Experts of a small language model.
Size: 9 layers, width 640, vocabulary 16797, 190M parameters.
Experts: 2 picks a token, a softmax router.
Training: a variant of Muon for the experts, 11406 steps.
Below are experts of layer 6 (counted from 0) of a mixture-of-experts language model. Rows are named router (the router's row for the expert), down (a neuron's output weights, with its number) and show model dimensions 320-399. Each number is 128 + 24 x the weight over its row's rms, rounded and kept within 0 to 255. Numbers have three digits each.
Before each expert's rows: "raises" lists some tokens whose logits its average output raises strongly, later layers aside. This comes from a sample of Wikipedia text that the model never trained on.

# expert 24
raises: ",", " and", ".", "\n", " ("
router:051159122140137131116098129122105156140112174123148129122122127125127146098148136138098124099146121141137121160136144099162157106142104132143134105145128142117111120101116136117163118148111143121135117089129155115174135107113149135127143099
down0:086083103152119136132163120156143131162148107145129115158154150093103145113165140104136119124133113135115083094112134111127173152105133122147143151132150138141112118094133120146142136123110113159153163097167125110125107141142144084074134112
down1:166152116171138150145093090131137069102084170115147107108139128111128152154108091126167166136140108121107148115101166137122110105136097105143130148138183136153127138092106139154112147146124080135157132138123140096117132103087161144129122097
down2:105133088118093135084099101120109118133151132145107102075127114118101072108169126127124136113151123161102137118164179135089135128111145136146143164164137113140156111162161155126132119143123110116116145147113141078145083129158086128163149091
down3:148120107103132101096105144124116098138108134116083072144135131154133137096132109128100104170071148101104125143110089119158145123113140078112118107119158121136170049135129148128162128118165103137118134131115146129093115110141147157117143144
down4:143117116143141148111087076116131125137075146152140127143145137135133089113152214103089134162112123064108156070133094146124135143150079073119150115106124124142103149115113125114127124137169139102168143167134119158115118148138089075158115132
down5:118154125142087176148123087130118182106146113114123155183131113150140113120149119109112152138091165126138193145158059160148100123152106167112126141156179125129139079103103142130096148108106145166101090148116115070177119122125145095118095117
down6:118140130161093093087088167148182100121137149140154121141105124133182158091107109147127138049129089107154167074154104102114166094135161093125098118118131137130108169128146134140126132148139122097125117066162106123085086140106121165118121139
down7:193125176137139110122115144148174135135143122102092136109115102123162138103142107121102128154134112137084149106118144128124128164100114174093111136144126135132129111129094136092131152146115097120114126126126133105148135151127139110169125129
down8:141122097130159146140131135109097185136121108132108111148143144110158115098131095106110117141136131109146136124117079138128124106115132120145154121152154062145134127138118138149096104106147125179129108091178109147139127114124177136092134101
down9:155100119158106126132134102134151117151138090105089142099128148154122123148152096103100112113158142105171162154164122089116137161133151134128122111161143127090097176127138127130127148117119108145123125119105135112078125127143113128099122145
down10:087130119095110106109141136129122097141179154169121167097159156119123115131119123139142133169155125117163120131098106111102144125126117167135118133111108104151106131156126147149093115144136106112126161117146118124120084137167104151116099149
down11:119133089106137122160145175121157127144115157111172153139133065171131088112111138133100143128096106126116086113070151076118146136160133105103136138100135112156108126137103132130135157104153130124151126176112173115142119105133142105098078115
down12:130125125138145100163161109106082107134100113135127138142115128133125132112100132087135133153101120086147097182173127104128126123117100118109129131143108115098130152078132097165097099098096118185125150113074111077153136161162134159091160132
down13:112115153103130170126170133135153144188114115113105105136169138115153139134107130106174120093137136096123149092122117146110124122105136123150094173113131126147119114132179145112131137134104163148150153122127154115122114146134149121112053115
down14:131126168124142145170115141139103111098141137149112099116175144102089112158074145108151151146122117146112102134176098131115105131184138175145151152109082147126159118111117107215104103143105168134124132111126129118120110124113074121139145107
down15:138135087121139120106096113091123158137088102140123085101114153139152150129112121077139140151140134114186153132106112132142129134111124101146187115107172141150107103141109130161118164112133106102102108116167146107108128119158101087095129168
down16:141148141120115142165147121114123168140133138164133128107180106148142140104128140094142183125120085144129123155141138112109120140177141146129085113138141104151108132093133086104153102153114132179128180139135101084155149103131151139111086132
down17:118138127110115118131108168111115130133130125121141099115134096123160104074119146144112086129174119099119147144137125128131144127111148128111141149100096151101130133110149196142100154126145119148136132079095130151095071073089136132124100149
down18:149143110119148104139128200109113115137122076129121171112092118101130142131108145155083084113079137148175139174136147147116125131096116157134138130161131118131133114128125135110192143116157084149098123126153132152150109161121107128115131128
down19:119138122126133119135118120135167139161083113134119121168137114128138123101114110116175120087142140129139147151155095157104057124169099126113156122110156101116133115104130135110121100120125201110120100130104130113129146084169113148152134172
down20:106164151155094134129153136111179137140119090088121111139168150142139129169118103133144131154134100140168125144103156128128064115163142114101138125137112101072136142079151085115135143126146106095132162136118088102112139129173098117151101163
down21:090136146134134153093119146149120133144099111089112114158117111143128106126142094122103122154112117097129130149111135149137149135118115150130125116090150103103089089112123143115103146168104085084140092141138129160152144121201120160164135149
down22:145093169145166149133114123140146103150140116124142150135124127144130104153127095156160116112139143075131117146103159114162137110154145128153152068171151135130126155130172148129120114138117123140140120131133119146114114106122135110125101140
down23:163133063162122133161087084114153132128118166112126121131111111138115160111117127122111113119095148157118151078174136167131113145116098119109116137167141169122106132127137166123122115147114134109132112206171146119114120148108080116136148154
down24:174142151138111121139136103150126111116123113163123105124133162132135110183086102143147163176150142101116052132089123117054141115159139128108108159097134115106114120140122120153104100175143080125173148080109180137173137138134123130111130155
down25:087133142128091139081101165130159166126124140138126164181128112153140138131115106136115101108163065137127109111097120116145128082087158123115118084121124144151134122115088172152132115141113122126136108083139153152152091121108126125124132145
down26:150166087164147146200138161136106122099103116125163143180111131099104106121131122133166121112080094136125128123158098109132165074127087128111093105142110098145112139108118151118135124115140136139117098090119137170102167128128138081124147115
down27:187150139151131140089122127165112094093087129098126172123086110140089139151110128102127145114152124095115116085121147127110096109144079136123127176158134112093148116144124167162159094147085169140119172137092157125139140141104149120159134095
down28:119124122099137133145132117135108129115146116111147125124106132090165143153123094131109140108165134127118118145109131136073131141075157158155151110086114146131154163152106136129121170124107102154129092127182183103161146127130114129119138155
down29:101139123145178153158082166110143126119168127131124142161106144108116133115115135159115120163107133134125122135116134199156123089132152177103099126077110163103140150088127101113109168080115093127132165156116107159164116147133108156163139162
down30:124170083116140118124136132150147165129112116146142174139065128121153111116149109116109112132087117098153074140157116124156103104122113164143145100139154111105098131095120128188142156161107088173127124153144146148101121160121116127119107184
down31:124133139116147171149110164108108082099107143123141122151138131098133136105130129137099145097130101151098103132152159161119120097143093154154159181115144090160136141157115100099161093102139139106069164167119103128119130115127125098166118135
down32:127081147132135093099132150155104127121177122117114144097148093114141123170085131126132111119127146188130143143100109104152135126091090150136112151102150091155133157118152118114149126132097138124112139116095150158119120092158114144166102146
down33:170134121155115130124140128138126097113164142101148143145120142107143156120117164131155154141162170154156120117127168159126176120109115160127095116109127117142132132148129110140095116101143132098163156134141109115151124113109115103131116118
down34:114115106145126147125122153170160136149111086125107084115151077136149102057154160134126103089066139161102129136116119107144170101124104147152069116140131108174117138122147152136087158168093088111165111109155126153119108142138139129153157136
down35:098142130101161093111115154111138145133119123102138144115146110188136129104141124131198154135122142127149140156112131137149101096134143098096168147105163126132095136137133164180176116108121130157116108144135159135123113101118124134157166108
down36:111161140116110106107118133118116121112110122172136122070101125159139133110113135122133134136124107124111115135090116122139148135144144136120124144102127119099110120126092131138179148165094075114161107125153186117131105130110163122125164167
down37:111105112098106177128110097129136085073132120113114126123142066123105114118203148128108137136116148110142142103142106078116096108117105106129112115120153139143084148119085130108111161212120069149099124149126133089138104135097103097124106125
down38:099124116137128148119128128130131122130137141158147128123138117111094129200117135127167121103143130125129111208069127181085142122146113080143130147155102121139131109105107093094139105116184142115113092117128085120148174108104127148116126129
down39:129140133117143116108108127147101115144126161122148153115115111137122139109106146144111089122145122158144106152135155134107144133166112127125115125149141128103151143124171113120140127178124167182155092152131132150138144126091130119129112145
down40:147125125151116119074153151105147151101106110143089117161122179105144141138140096118126162107094108133098090122095160125156102101171137090122102090125117156100106147130127112117121139122131078147145167092104128151115146122113124138137068147
down41:174120082091156146179108090115116098113125148166124126157102151156139116115130119107117149092132137140131162146160131156145124145120109129131137138119159118131059107093128150143128123119141144135135092156162134070187133144150132135120161155
down42:158180160166126124095162161139110113102158128115109126110122112147140109132109082158131130135068121122111111173144094103124124106135104109124128119098142105129088134115131141158133130132133132102139118123127121101103153139119136143100109157
down43:130163142143126143095149156114125148140121149147116133153152134131115147054144131170098155146167135124153108127089152182134193126135116112126145140130094157122127125154112090111167150151146122134128123072156085175130180103149158153122141157
down44:081132130105098109119150113138140102114099109081142126115149093122166100176087078136136097119119104112170137161148138116119125124125108107130136097067122127068159119128119112118118137077131136099134118113143072130112161101110095110124139170
down45:156122164125145092121112108118085085147125078132151154123179143093094105145147113120152095147093140105138114174104113111109115121164157114170175106126134164104157158111082141106133123117141130128137112108140151143120144104139150095126109128
down46:160107160134100123144140109152131143127103130110134151132143077115111114142144154133113124114111124100117144142103119160142141122166074114125123099091153097135109163117135154143135084107076134133116161106125148102108151129142118122120109194
down47:121127116121157109118109078132153113101128135118117125120121157111137138183185108105139132097152131084105113110159161158145097073139134114099082131118192157147141176120121091137141124109106133141091165146138105141145136112171127116130135122
down48:168142175160154121164116119168132158113081126050120127135128127093111124150131131118105112123144081153110119096160146125124128118111061085101141100149159165120119159117125164130133124155135124110134133107112155096144145123153138158098150135
down49:158106116087146117085133096112115080160150128185130138160151108081146104116146135132151072066125099158119102147127132130127127119117124139112121162108087095154115120138177127170139127098126149138140168162149157147120109101186126166148132073
down50:126096126126140087160114127135162123161108136107161102135149109140130137102119122150139125107142078163099151123182106137148116056114121130092105137167170086142106180114169164144123111101118126118122138104138137145097107156141098159087132169
down51:112113149143145095078149134107115121117160153145155132106091146139092155106136147153102180131169081123135185091099086175116132146125152130137099077140134123137156138091132142147141133093143109107090129150115141126136069098127126136149181152
down52:125108128102145131166093099100150138150152117143056138126146102139109162135126135119188094102135112107161134126130108156116140160187138135106175117132116151129154104131130128105110139144115085133121126095122166119168150105163083119145128126
down53:121103129106136111116107114101103132163064103140149133106131149130116116101122168136150137152091114087126122131138134137082124156144092098091132145146151120117200111155111142115104091111110189148095147098094193164055121114115128124102115144
down54:135139121117091086137149116147146153135137101155129150151142099172134089106115135126123097133122156134127116114086130110125139146092144117137111064139111157085120147132130120116137103097147126141145148141106083129143113150180154097107122102
down55:187157133176160135073134126166125137117120148093152104072166133123162106130124108114149135152159116126107134116125132114119120106104167074108130156155155167207148093106108149154110139161152156164138132112156157099124124142102128122145118150
down56:127135161123087118128142129134126138131135121105109115098104125101138123118141103121115147155129151144133119120162114098148151114091105133079114089116101127137142135133171089146106158109132111066127139151146104117099134155112138098120157122
down57:151130140125136112131146164142089110126124103133120173102146141103126175144130104118139129121104088111168133117116113163117153152173106128135102151141145116142113142163124143131148141115152103118116131132141154117141147137141104144137162144
down58:126162179161140103112127107139110156125120119096099163142080138156114146119124148137104159130117129135097095136147135124086084116139129120146082120129137139130129174124131091112097125139163150153130090114157060128095137140154138084119122165
down59:096115129058143116114148128149138124138139097129101088131151120152107165124125124121126123101163109172152154136104140113114117132110124126101115148101130180134109131157166150194091099089131127109105175132106136109142104109132115132093119098
down60:100115108089120145145111086094162109060123110079143098165129099111091176127122145150173100162091125120150135105120126156116065131123112160088137139125113133119153144116115152148123142090080132134180129131090123080120096140136097093120140131
down61:137154123143110157136124126116120174080119149132121074119133117124153162119132122160122134129128134119093114120124135111140120097146118163140196135119130099121158138123144099172116102111104137108126101116126131126120141131154128140158115117
down62:083113132142062155143144076129124095121159118140130165105091140150135151076136140171107108145109171131108176075091127111161167147137136087129137108132097114128081123151151129106091119124125107138113143086138134076110177141131123144160114136
down63:125159124131141100157126126138119113112084086156112123085120152130131132118088085033160119115120097130159106168141135148148115169108176143128170136109119116141119136081149111153152110168130156150144134132128091127135131120091130188112162141
down64:134083174113122127082093136125119084095154150101102122172113142069191101113115136139111135112148133126140121130167149129144141129125180101136137116188109095076115129132151115139160127147135119132143120142164157140106130098122140114141110120
down65:126112147121134100099105112153141116112090174105124147156144159152153097131133105112107141118150165125118095120136129132171119097171093134107100142142112122134146095142143114095168168137106114163146081120156168145089145119152107096167161122
down66:114117120123134103119144145166127146126104145152172125156138102121116167098117155124118140164118116112119148154157144113115122120084108065127133110181070132119133108115123087099140125132121091118139151102119149103174174121098133123128146119
down67:131111104141131132157088156102099123110115155176154145103110160158130078132113153121136115123131115107181156151114111164122121123089128106119168109162146111135122090119127111133082148128156143083125096121156151085088120094143125099135182110
down68:078112162183110187140105113141146148083123123103098104132149151128115142177130088140159143135138093111164146160114153153085113136103133113127145116118164138099103090109140102136187126099107115099153127127163111155170104112149117118113164147
down69:122124151089109156106111128111135135115121109111111110121135152132105118147125087092096114134129151124104115120101177167116170107105117096157184127124091127117164086151148109171166099109159072168118136150141129118146122108118139120156108147
down70:105130122107136119128106095137136134125148103124072127095104152106152079119142076091122107138098094127121140132114116118072156172092144125131146093113101099160123098132138099141086136131123104139156135137139147148152100091127104167087137163
down71:136148142133114123154081134136084135127130127182128120106100107171149146110166163179142099131150102165111128137139148123118104073077112110155138151131165133135155134135098110142082155137124125133115127143094081117161193133148134132126108129
down72:135102144140137117116156145105136076128174115136156101100149148124121137093132154131120147076128109095136152067142107117140109141125165122087139138093150103120133167098108088171124151148104140124160167102154120127164087129113148125089117103
down73:128136077102114142168083095102117122109127114078128095128171143123134149121110140133128088121110079150103136095144096133135135095099137117129130122108152121078128144111147156149136106098081110144132138171115126137061096137142074174165149097
down74:090159125110159084135114090136121133112147116138118147142138188131084160099157148121127113158132060121136120119141105113110102137131144164130117123127147114102134135129165149106092159128101097143139167114126124145120081148131144088132116160
down75:130119160102114130161156102163133134155159122126143087153109135124150156135088121060095143101113111080145091158081130178118135108128077151102119162163107130117119119129141132084104153131140117143121106111138081122141140133127135126116102151
down76:133163156116143145115152133105115115144130149150139123170117091136099126136105125108114138104134119099126087109149095178149149111116094118117103119089096123116134152138119122165178099165172168119118110154143149124101136135160088141146201114
down77:119116173136154100108142137146162106141112103116129138128131147167107089137135150142124114139188144115165150102153094123127118135123131137108094131118127130127118132095117140151140161172080170098125141105146115110113151113112170132085160092
down78:126124109130092126092095119147156181143164110175142122118123167141130138163125143152098141112147152133103091108158140143127120151152139129105136166117094105136124152096158128149136092122122157157169160178131087156111125102102099154141160152
down79:168161114095147146136131087122130102123154108125101146161075136117091092126115129153140083152134112126154159136116107104157119118139105148158148127098155107173157108122133128125123160100140065130107117096122123152123142156099173092108165158